config = dict(
    experts_per_token=1,
    normalize_top_k=False,
    balance_bias=False,
    scale_expert_input=True,
    lr_router=0.000424,
    vocab_size=12686,
    norm_eps=1e-06,
    optimizer='muon',
    beta1=0.95,
    batch_tokens=65536,
    train_tokens=381400000,
)
Below are experts of layer 4 (counted from 0) of a mixture-of-experts language model. Rows are named router (the router's row for the expert), gate (a neuron's input weights, with its number), up (a neuron's input weights, with its number) and show model dimensions 0-191. Each number is 200 + 40 x the weight over its row's rms, rounded and kept within 0 to 999.
After each expert's rows: "mostly gets" lists some tokens that are sent to it at least half of the time; "gets" lists some tokens that make up at least twice as much of what it gets as of all text. This comes from a sample of Wikipedia text that the model never trained on. Tokens count by the router's weight.

# expert 10
router,212,222,188,236,230,130,256,253,234,175,183,187,235,202,206,191,279,192,254,199,204,282,141,223,161,145,206,247,268,174,223,199,213,199,240,226,177,279,174,224,128,142,160,235,218,232,186,126,208,209,130,231,199,212,212,196,211,254,182,292,201,227,160,138,152,212,182,240,208,191,209,223,165,243,230,196,248,143,218,140,266,180,236,204,152,236,239,148,212,252,201,229,247,197,219,295,151,306,150,220,228,209,165,104,233,210,232,228,290,185,187,229,231,188,160,191,215,218,154,207,182,156,206,234,216,222,231,210,103,124,142,229,185,209,241,225,249,246,224,171,198,256,175,153,226,207,164,230,226,223,155,247,212,191,214,221,226,200,212,158,262,161,195,251,284,132,190,247,232,114,184,250,272,196,165,177,233,204,225,111,231,211,211,235,182,205,212,182,147,256,201,210
gate0,186,240,179,277,174,213,304,165,239,229,161,156,173,193,210,234,180,152,234,263,249,207,188,250,155,163,256,231,253,208,244,146,191,170,263,142,157,152,292,192,161,284,224,174,200,238,225,152,100,244,202,214,209,222,227,223,137,262,214,242,225,233,166,176,195,116,230,226,192,268,264,187,113,111,207,202,257,143,175,208,177,156,241,188,186,192,215,229,181,183,190,214,234,179,184,184,203,245,214,220,233,148,158,237,260,238,166,229,226,249,128,265,121,153,191,216,211,184,223,226,149,168,213,202,166,153,237,239,164,248,227,192,219,237,227,177,228,188,195,223,132,195,204,184,261,199,118,235,193,200,175,215,165,143,142,193,191,225,107,201,165,227,230,201,208,227,202,184,231,167,249,208,201,138,211,246,306,170,176,186,212,164,210,233,189,227,178,104,139,201,226,230
up0,213,209,189,142,190,196,145,159,161,207,212,180,239,260,187,220,247,243,282,276,179,152,178,214,220,171,161,169,234,169,288,184,213,153,169,206,208,210,149,177,247,190,154,272,262,192,213,192,205,192,230,223,203,204,182,273,147,223,131,142,239,268,183,176,213,134,199,196,191,259,270,109,215,158,222,189,238,180,209,227,176,183,212,232,211,226,209,196,109,195,261,154,215,193,264,205,281,261,137,193,230,206,166,180,180,239,157,140,164,240,215,226,141,112,156,224,132,270,156,252,183,216,264,203,107,170,196,187,199,226,224,265,268,225,178,240,142,217,163,267,188,188,177,190,236,202,133,183,171,172,188,172,232,215,194,219,249,125,209,170,256,220,166,152,207,198,92,196,152,183,197,245,139,225,194,190,156,171,242,223,213,229,246,204,126,223,216,181,255,157,251,198
mostly gets: "- Z", "Scientific classification", "==M", "==See also==", "==D", " (K"
gets: "\n\n", "z", "k", "j", "i", "v"

# expert 11
router,256,177,171,229,277,178,166,179,187,160,192,241,154,134,194,137,201,258,208,144,249,181,184,174,144,207,169,182,277,194,224,182,222,149,140,168,200,183,220,226,202,166,234,196,140,159,151,186,151,193,236,239,180,176,229,189,256,169,204,176,179,150,191,214,217,173,194,262,155,249,172,229,160,171,247,193,229,196,229,200,219,259,247,111,135,242,252,319,191,172,218,167,160,236,150,198,249,219,258,142,237,219,252,189,256,247,163,265,226,167,131,218,263,215,215,140,245,186,245,260,131,148,191,226,249,208,254,212,174,178,209,247,179,209,223,243,230,182,204,213,165,273,156,126,162,256,203,231,236,205,172,195,173,154,209,141,206,257,160,186,241,172,174,148,315,179,235,191,233,193,258,211,126,159,141,231,207,188,175,191,256,228,231,240,242,236,247,137,164,259,176,211
gate0,216,269,174,183,190,218,183,186,266,249,213,213,185,187,173,152,210,240,98,202,272,190,285,153,178,219,167,182,157,179,174,193,186,233,167,223,270,198,225,182,200,177,169,155,187,258,181,137,168,192,138,203,238,243,254,160,174,130,198,214,232,199,135,190,191,172,194,174,160,218,214,227,230,202,224,159,165,189,211,203,228,231,175,226,216,138,285,197,145,218,113,146,222,301,157,206,187,154,166,120,274,168,260,246,177,210,241,168,262,188,214,118,186,170,221,196,199,161,191,146,208,200,94,233,169,207,190,167,181,187,240,158,251,200,233,277,200,142,209,145,161,261,208,232,164,147,204,219,218,208,208,254,169,196,228,140,208,176,199,202,310,189,201,209,174,206,217,160,142,157,234,145,156,174,263,241,197,215,178,130,241,231,166,173,224,243,103,196,213,288,151,162
up0,181,129,189,212,193,196,204,163,216,181,182,198,224,299,174,232,149,136,258,198,165,226,217,200,221,166,202,274,231,218,235,197,186,160,172,192,184,225,205,204,224,220,221,277,202,271,179,204,195,195,143,145,197,325,143,138,202,206,241,213,208,253,233,152,242,232,238,243,247,199,224,197,233,209,100,152,235,207,200,150,195,275,223,240,87,209,240,208,172,118,250,207,151,175,174,122,205,168,199,188,212,202,213,279,216,174,215,229,196,182,177,101,194,181,229,166,182,107,120,200,157,168,184,180,121,184,166,223,225,228,228,270,247,175,297,204,182,230,199,259,153,116,183,224,210,178,228,235,274,168,171,238,252,194,181,278,260,117,190,183,224,252,192,241,165,213,194,212,163,221,192,221,242,184,170,199,209,172,170,253,214,180,220,160,251,199,161,151,192,194,237,231
mostly gets: " Ch", " V", " J", " C", " D", " G"
gets: " C", " S", " B", " P", " D", " L"

# expert 3
router,208,197,176,206,236,182,187,151,173,183,203,235,233,189,217,126,252,194,190,196,219,129,148,181,237,131,215,196,248,199,220,182,238,209,222,174,207,237,121,188,165,214,179,220,114,185,222,232,239,133,181,229,206,245,195,208,269,244,141,209,179,247,156,185,228,246,169,256,132,213,238,238,113,182,271,221,181,171,185,213,175,200,235,131,212,204,207,125,180,133,154,226,179,195,178,330,172,235,277,154,222,136,210,213,152,232,266,212,157,240,121,144,224,242,175,169,300,152,136,235,186,153,219,261,216,202,209,164,145,219,213,315,113,168,172,220,177,161,231,137,162,150,228,171,226,165,161,188,177,153,143,249,178,270,175,241,221,218,201,192,252,183,210,186,194,233,204,184,235,166,210,168,149,219,238,234,206,193,196,185,259,230,167,251,208,195,165,212,127,219,165,144
gate0,185,245,184,197,187,192,175,168,209,146,222,159,189,199,246,161,269,231,202,182,205,166,154,295,195,239,180,171,215,133,249,166,154,151,235,170,146,153,217,295,217,226,263,185,186,142,184,135,212,268,272,210,228,220,181,259,208,168,190,247,195,137,207,265,243,189,192,137,167,235,244,188,248,256,272,261,97,177,214,199,192,191,166,216,236,205,294,218,295,126,184,181,127,219,209,152,233,110,199,198,219,245,159,273,200,220,234,232,160,227,137,155,222,245,179,180,255,238,238,216,207,202,170,235,282,128,170,207,218,149,149,159,251,216,209,231,182,248,223,275,234,233,248,208,135,205,159,236,197,272,174,220,130,221,231,247,191,196,166,185,195,221,181,233,241,273,142,214,212,228,219,181,231,219,170,207,231,236,208,165,206,237,161,202,199,255,161,200,171,244,190,190
up0,171,201,176,260,203,200,166,213,183,203,194,234,212,188,210,152,253,272,118,255,186,177,152,217,205,283,183,217,190,159,182,169,115,163,182,166,152,133,191,208,184,188,210,197,244,205,234,193,174,197,268,231,234,204,236,216,201,138,200,204,219,202,189,219,183,230,195,277,249,255,243,196,230,257,224,278,198,280,218,238,188,192,167,224,170,170,286,173,288,137,231,224,194,161,223,160,168,162,258,253,187,259,106,249,263,193,281,223,217,163,153,191,242,186,248,187,215,177,204,218,182,190,213,201,210,193,126,226,206,154,259,191,251,165,202,214,220,245,247,233,242,253,242,205,158,203,171,212,163,320,214,248,117,252,201,213,176,229,227,190,199,249,233,246,288,296,177,200,219,150,263,250,201,187,167,204,258,258,225,217,220,146,148,236,204,177,154,136,227,268,240,220
mostly gets: "\n", "ia.", "ed.", "\".", "ers.", "ies."
gets: "\n", ".", "\n\n", "| ", "s.", ")."

# expert 14
router,238,240,223,205,207,177,224,141,76,175,216,247,158,198,244,169,231,263,226,253,184,233,183,151,184,217,252,199,206,144,207,145,241,137,187,233,215,212,166,183,200,179,216,226,205,157,111,179,205,195,150,217,202,227,135,183,242,258,167,232,81,232,186,185,210,131,233,209,177,252,205,216,162,189,182,186,190,207,236,206,249,176,142,125,211,198,204,262,203,211,175,158,218,284,206,289,244,216,245,251,181,170,189,127,196,291,263,217,188,179,164,293,150,204,129,178,194,108,164,205,205,140,193,191,262,151,227,109,203,175,130,286,194,190,200,183,167,177,158,224,195,141,180,68,207,267,189,218,144,226,197,191,225,201,147,219,223,215,167,226,196,194,218,187,278,187,214,221,167,231,234,170,161,192,182,216,172,226,201,184,247,203,260,201,176,217,214,164,146,209,162,185
gate1,170,191,228,158,200,310,251,190,154,141,149,225,170,120,223,199,238,206,200,229,185,205,141,215,216,206,211,190,160,204,154,170,153,219,116,180,184,189,160,123,169,275,238,263,146,159,199,155,241,185,221,223,231,99,218,172,170,189,162,144,209,146,190,180,238,170,270,229,137,228,229,167,158,229,236,183,157,291,148,168,184,166,242,134,215,267,179,231,272,244,183,192,143,191,148,275,210,232,219,236,154,128,163,168,198,183,263,194,279,228,231,212,153,210,176,167,213,190,263,208,177,157,172,193,226,168,198,156,170,233,211,279,247,176,156,224,162,208,197,160,203,223,251,225,255,188,188,260,254,150,278,286,227,178,188,206,106,224,265,203,217,235,181,229,134,196,255,236,218,224,161,176,168,211,188,246,233,182,170,213,188,148,151,210,257,207,206,172,215,243,230,189
up1,151,183,162,135,142,244,192,219,205,111,242,102,197,223,168,205,265,263,229,139,207,190,199,202,179,143,247,186,187,190,123,213,139,214,182,213,234,142,224,223,185,237,166,229,210,197,184,119,162,203,223,242,259,152,190,161,180,183,190,170,249,95,151,213,199,255,230,210,135,215,244,161,216,228,233,194,213,226,184,254,152,140,263,187,185,265,179,202,249,267,185,201,187,204,194,233,155,216,159,179,178,104,254,239,199,187,321,221,207,188,277,186,188,241,187,154,203,215,266,214,186,116,226,226,238,177,206,233,201,207,198,234,221,168,109,239,180,197,205,172,195,190,252,188,188,173,148,203,229,149,282,244,243,213,194,208,158,286,180,240,189,211,205,211,163,224,248,167,215,195,132,223,167,180,153,247,142,140,175,207,210,161,141,275,212,269,241,234,272,227,213,187
mostly gets: "% | ", "–", " / (", "- ", " | +", " ("
gets: " | ", "–", " (", " ", "; ", ", "

# expert 5
router,232,211,189,183,253,183,191,214,223,164,202,196,201,155,236,111,132,229,199,227,144,107,205,168,221,149,230,215,187,123,177,167,238,178,208,234,173,170,109,154,168,179,203,222,205,191,214,199,177,161,176,237,109,268,235,214,188,172,206,241,161,177,150,213,275,195,151,260,128,251,165,259,138,210,204,168,138,187,228,164,155,232,286,235,231,198,235,194,267,198,215,112,229,237,205,221,271,264,190,192,158,174,228,237,123,224,296,214,257,238,224,178,171,225,218,115,219,168,144,272,248,186,208,227,222,267,229,175,145,205,126,238,202,179,160,234,177,220,197,185,189,270,200,203,216,247,212,141,227,212,227,267,183,238,200,220,253,145,148,167,219,172,229,177,277,141,268,189,176,122,203,244,224,185,171,178,167,188,137,192,244,218,193,209,194,199,239,144,166,176,168,227
gate0,321,197,179,187,240,225,205,193,205,181,185,258,246,242,237,235,220,189,202,247,150,234,167,223,251,211,182,165,138,194,183,181,174,201,197,140,195,228,144,272,211,183,166,215,193,235,220,214,258,221,180,160,203,161,233,222,224,162,146,195,146,204,260,246,142,255,241,170,206,132,127,178,204,158,252,237,190,174,182,72,113,156,202,198,217,120,212,232,282,178,205,192,132,190,213,221,204,210,198,205,220,181,186,134,193,218,199,265,238,225,225,172,211,214,202,232,237,199,233,246,189,291,265,113,220,235,197,207,209,190,111,167,127,214,132,244,121,244,235,181,210,261,223,244,207,223,160,289,183,225,251,193,264,197,150,187,162,243,180,209,195,233,192,214,185,110,198,193,149,197,179,268,268,145,211,173,190,201,218,268,165,199,114,193,192,251,219,206,211,197,255,173
up0,200,128,188,168,239,241,259,154,184,212,221,225,216,170,235,137,201,206,155,183,183,181,222,137,278,206,211,176,169,203,264,181,213,226,149,185,272,232,166,168,229,207,242,201,129,139,206,156,179,208,171,173,210,218,192,214,239,229,174,270,173,150,149,100,142,218,271,111,286,269,260,247,176,175,215,178,210,184,227,191,220,221,119,148,250,149,234,152,215,191,194,202,178,219,210,238,243,131,233,221,202,166,118,190,204,240,127,191,242,186,148,139,180,161,232,219,181,207,164,156,209,266,203,252,210,242,193,221,208,166,164,146,209,213,196,137,217,247,231,174,147,216,209,247,211,255,148,231,187,183,232,183,134,193,140,202,214,200,223,243,224,179,144,184,164,149,214,162,238,193,188,258,157,210,242,238,143,152,128,240,283,114,148,136,286,210,213,234,257,167,182,199
mostly gets: " was", " that", " is", " were", " are", ", but"
gets: " was", " is", " that", " were", " are", " had"

# expert 15
router,251,172,171,199,269,245,203,226,125,203,188,214,175,113,201,125,264,185,213,190,167,183,159,249,173,176,178,188,202,221,222,119,198,216,218,199,172,215,196,182,154,204,201,147,196,192,97,172,203,203,105,226,152,180,193,210,212,123,169,199,184,207,129,193,207,234,184,252,148,139,198,231,183,152,232,161,231,100,194,143,205,183,216,177,176,198,211,219,220,137,178,222,245,150,176,243,275,254,124,208,246,170,261,134,137,166,200,198,186,216,198,323,199,195,160,152,166,210,151,234,180,160,128,239,189,246,261,149,171,200,191,226,135,194,246,248,210,180,198,162,229,212,144,76,171,207,213,251,224,230,141,176,162,249,184,187,192,207,249,179,257,132,226,163,198,227,192,202,266,219,217,230,250,155,227,228,131,232,209,211,221,247,200,265,231,248,201,165,150,211,213,136
gate1,281,170,202,163,144,199,157,151,178,167,197,214,168,160,225,198,289,204,199,176,203,269,193,213,240,278,191,250,267,261,187,198,264,141,153,166,217,211,128,179,217,203,233,238,195,125,251,146,196,239,145,166,243,210,189,276,216,175,279,215,247,144,137,218,203,180,177,209,227,177,235,228,183,214,128,214,154,222,238,150,230,143,224,130,164,230,169,72,127,174,193,176,156,155,181,273,271,245,219,219,192,213,121,105,194,208,185,187,248,193,205,247,221,246,182,223,164,233,207,156,206,188,159,235,183,152,143,187,201,165,289,236,213,209,225,234,213,175,246,196,194,171,217,149,199,218,216,198,215,230,294,199,140,248,195,239,217,204,158,213,164,151,212,213,221,190,176,158,196,234,130,234,242,206,235,145,187,252,218,289,261,181,178,142,201,203,230,152,182,189,170,246
up1,230,150,178,154,237,200,195,62,169,260,141,246,222,182,207,179,253,213,200,199,142,237,223,208,226,202,161,231,246,218,186,133,232,171,199,170,229,199,201,145,225,196,213,175,135,210,216,198,150,223,217,194,287,231,186,234,253,245,226,128,288,203,104,189,197,245,172,168,176,155,228,207,219,219,184,198,136,183,180,137,245,165,167,219,188,219,202,159,159,247,254,168,135,247,136,192,155,201,243,229,93,172,179,191,127,173,226,180,272,263,183,214,252,179,197,187,224,178,197,135,247,258,193,175,220,178,216,198,220,142,191,270,204,227,278,148,190,145,238,252,178,234,161,210,208,195,151,142,162,199,227,180,203,232,211,156,231,249,162,200,130,196,247,190,223,173,170,197,189,189,96,232,288,172,216,199,321,197,201,215,227,189,192,152,243,223,241,269,190,233,220,181
mostly gets: "42", "100", "61", "43", "32", "13"
gets: "1", "2", "0", "3", "4", "5"

# expert 0
router,152,194,181,198,292,160,231,160,148,141,195,240,206,178,241,183,254,155,149,165,201,190,226,221,163,176,242,165,232,207,263,167,237,195,205,246,213,188,207,202,130,110,179,222,205,190,119,161,137,220,268,246,252,176,200,220,204,258,185,270,192,159,201,215,243,192,159,264,166,246,215,227,166,191,234,220,203,247,221,223,265,187,224,171,239,116,217,215,149,160,167,234,233,222,154,287,289,228,247,198,244,213,218,119,233,175,243,225,226,160,181,224,172,227,181,159,240,165,182,283,177,159,218,169,219,232,187,195,210,173,167,143,223,208,171,269,150,176,197,255,116,170,113,156,184,141,168,209,233,172,187,170,228,298,193,203,241,194,214,156,175,214,271,119,192,196,250,210,159,183,262,253,186,198,167,182,237,144,200,177,264,237,262,282,175,196,222,205,134,194,236,148
gate1,159,180,248,116,216,239,208,179,220,139,202,235,192,223,189,253,170,212,136,207,252,165,151,126,281,231,191,190,130,198,178,234,156,243,256,276,230,176,200,241,191,211,177,189,174,173,87,218,232,229,153,183,154,239,189,301,215,215,183,177,170,167,193,198,176,213,241,174,185,243,180,245,230,197,205,236,208,174,170,254,205,152,237,196,196,172,295,197,203,209,179,225,241,161,173,156,174,234,195,188,211,220,237,126,177,240,244,232,248,188,217,276,207,157,232,164,251,155,212,125,206,227,129,168,143,146,235,188,227,185,171,257,206,159,198,168,231,236,222,160,80,114,213,135,198,274,191,208,240,206,221,144,245,245,201,180,214,148,207,222,189,194,243,138,198,67,280,273,191,195,231,165,227,236,241,249,216,201,155,198,121,199,209,186,213,200,238,197,190,252,204,213
up1,219,211,173,200,176,232,181,190,238,86,167,226,243,259,210,286,167,197,220,161,204,190,199,184,234,180,195,162,172,172,221,219,189,278,175,253,220,147,169,282,174,164,224,203,106,204,217,229,302,193,247,165,187,137,250,285,176,272,258,248,207,191,190,199,180,186,194,206,224,224,191,225,229,203,156,192,225,194,212,228,157,146,204,264,191,136,236,178,208,235,237,236,187,141,185,199,190,217,217,219,245,248,267,131,185,169,239,246,200,195,139,195,180,217,160,195,211,173,204,149,163,240,169,151,228,195,286,225,216,193,167,240,233,220,150,207,228,209,212,203,210,122,125,141,235,183,160,182,222,211,171,243,217,237,201,190,191,254,160,241,204,202,247,151,206,192,267,252,215,282,266,177,98,350,200,233,194,180,180,139,226,160,158,223,171,194,266,230,168,220,283,180
mostly gets: "°W", "–present", "°E", " (aged ", ");", " ft)"
gets: "2", "1", ")", " |", ".", ") |"

# expert 2
router,236,143,132,189,235,195,170,262,124,161,173,205,146,157,207,196,183,268,204,199,199,145,253,190,205,225,224,205,206,144,150,163,214,132,166,189,169,240,181,192,158,169,206,190,176,175,170,186,157,126,193,272,189,218,210,218,204,182,205,254,286,127,179,227,238,171,199,171,159,243,157,202,112,211,204,185,145,155,166,130,185,183,157,152,185,136,229,202,168,137,145,175,184,192,203,172,210,268,196,197,196,150,241,158,217,252,200,183,259,203,123,179,192,181,204,113,195,176,226,281,200,195,216,166,238,226,218,193,159,176,155,242,216,194,186,243,222,191,168,147,215,199,193,127,160,218,193,227,174,133,152,230,194,229,184,293,236,258,133,196,285,180,200,172,302,108,283,214,275,151,224,217,187,210,178,241,126,182,175,196,249,247,282,242,161,202,225,145,173,237,188,148
gate0,169,94,266,153,227,223,204,252,227,184,213,136,276,197,136,218,219,262,151,187,192,192,181,157,216,208,199,191,182,127,189,192,191,222,178,234,194,205,213,298,243,232,215,211,158,193,221,214,181,124,151,227,236,227,228,158,222,243,233,124,138,229,124,180,204,233,217,138,204,151,215,184,154,295,143,233,184,164,232,192,209,190,222,182,228,152,233,255,177,206,191,239,207,178,218,264,176,216,219,218,199,186,95,239,153,202,196,248,135,227,217,167,194,169,178,220,194,247,118,229,226,218,245,254,179,117,196,225,241,254,190,216,241,220,282,240,199,185,194,195,165,167,169,258,195,117,197,154,208,267,182,248,175,243,165,135,213,251,144,109,196,175,169,181,186,205,146,156,152,185,143,263,146,177,171,161,184,186,232,193,217,174,301,195,169,202,187,297,191,224,243,208
up0,213,163,165,227,154,168,198,205,212,192,182,253,199,183,207,164,148,103,166,158,163,143,195,197,210,261,180,139,152,133,209,171,187,203,207,136,150,159,130,182,217,100,199,217,206,197,196,245,174,231,199,178,218,179,240,206,289,157,161,185,192,237,177,169,238,154,172,102,227,265,166,222,205,267,210,145,260,182,159,179,267,248,195,243,295,162,208,177,243,247,230,218,299,218,178,154,152,174,150,243,161,307,209,199,215,146,161,211,145,238,214,245,167,209,227,231,122,195,203,234,230,223,198,112,144,212,214,192,203,167,222,199,209,207,191,236,193,256,175,108,194,238,202,187,191,192,208,190,181,221,210,153,153,152,262,257,191,209,237,259,166,116,173,212,133,185,138,183,257,128,219,195,254,212,212,225,203,251,174,173,232,187,204,213,223,182,186,170,104,256,182,221
mostly gets: " and", " and the", ", the", " with the", " by the", ", and"
gets: " and", ",", " the", " of the", " of", ", the"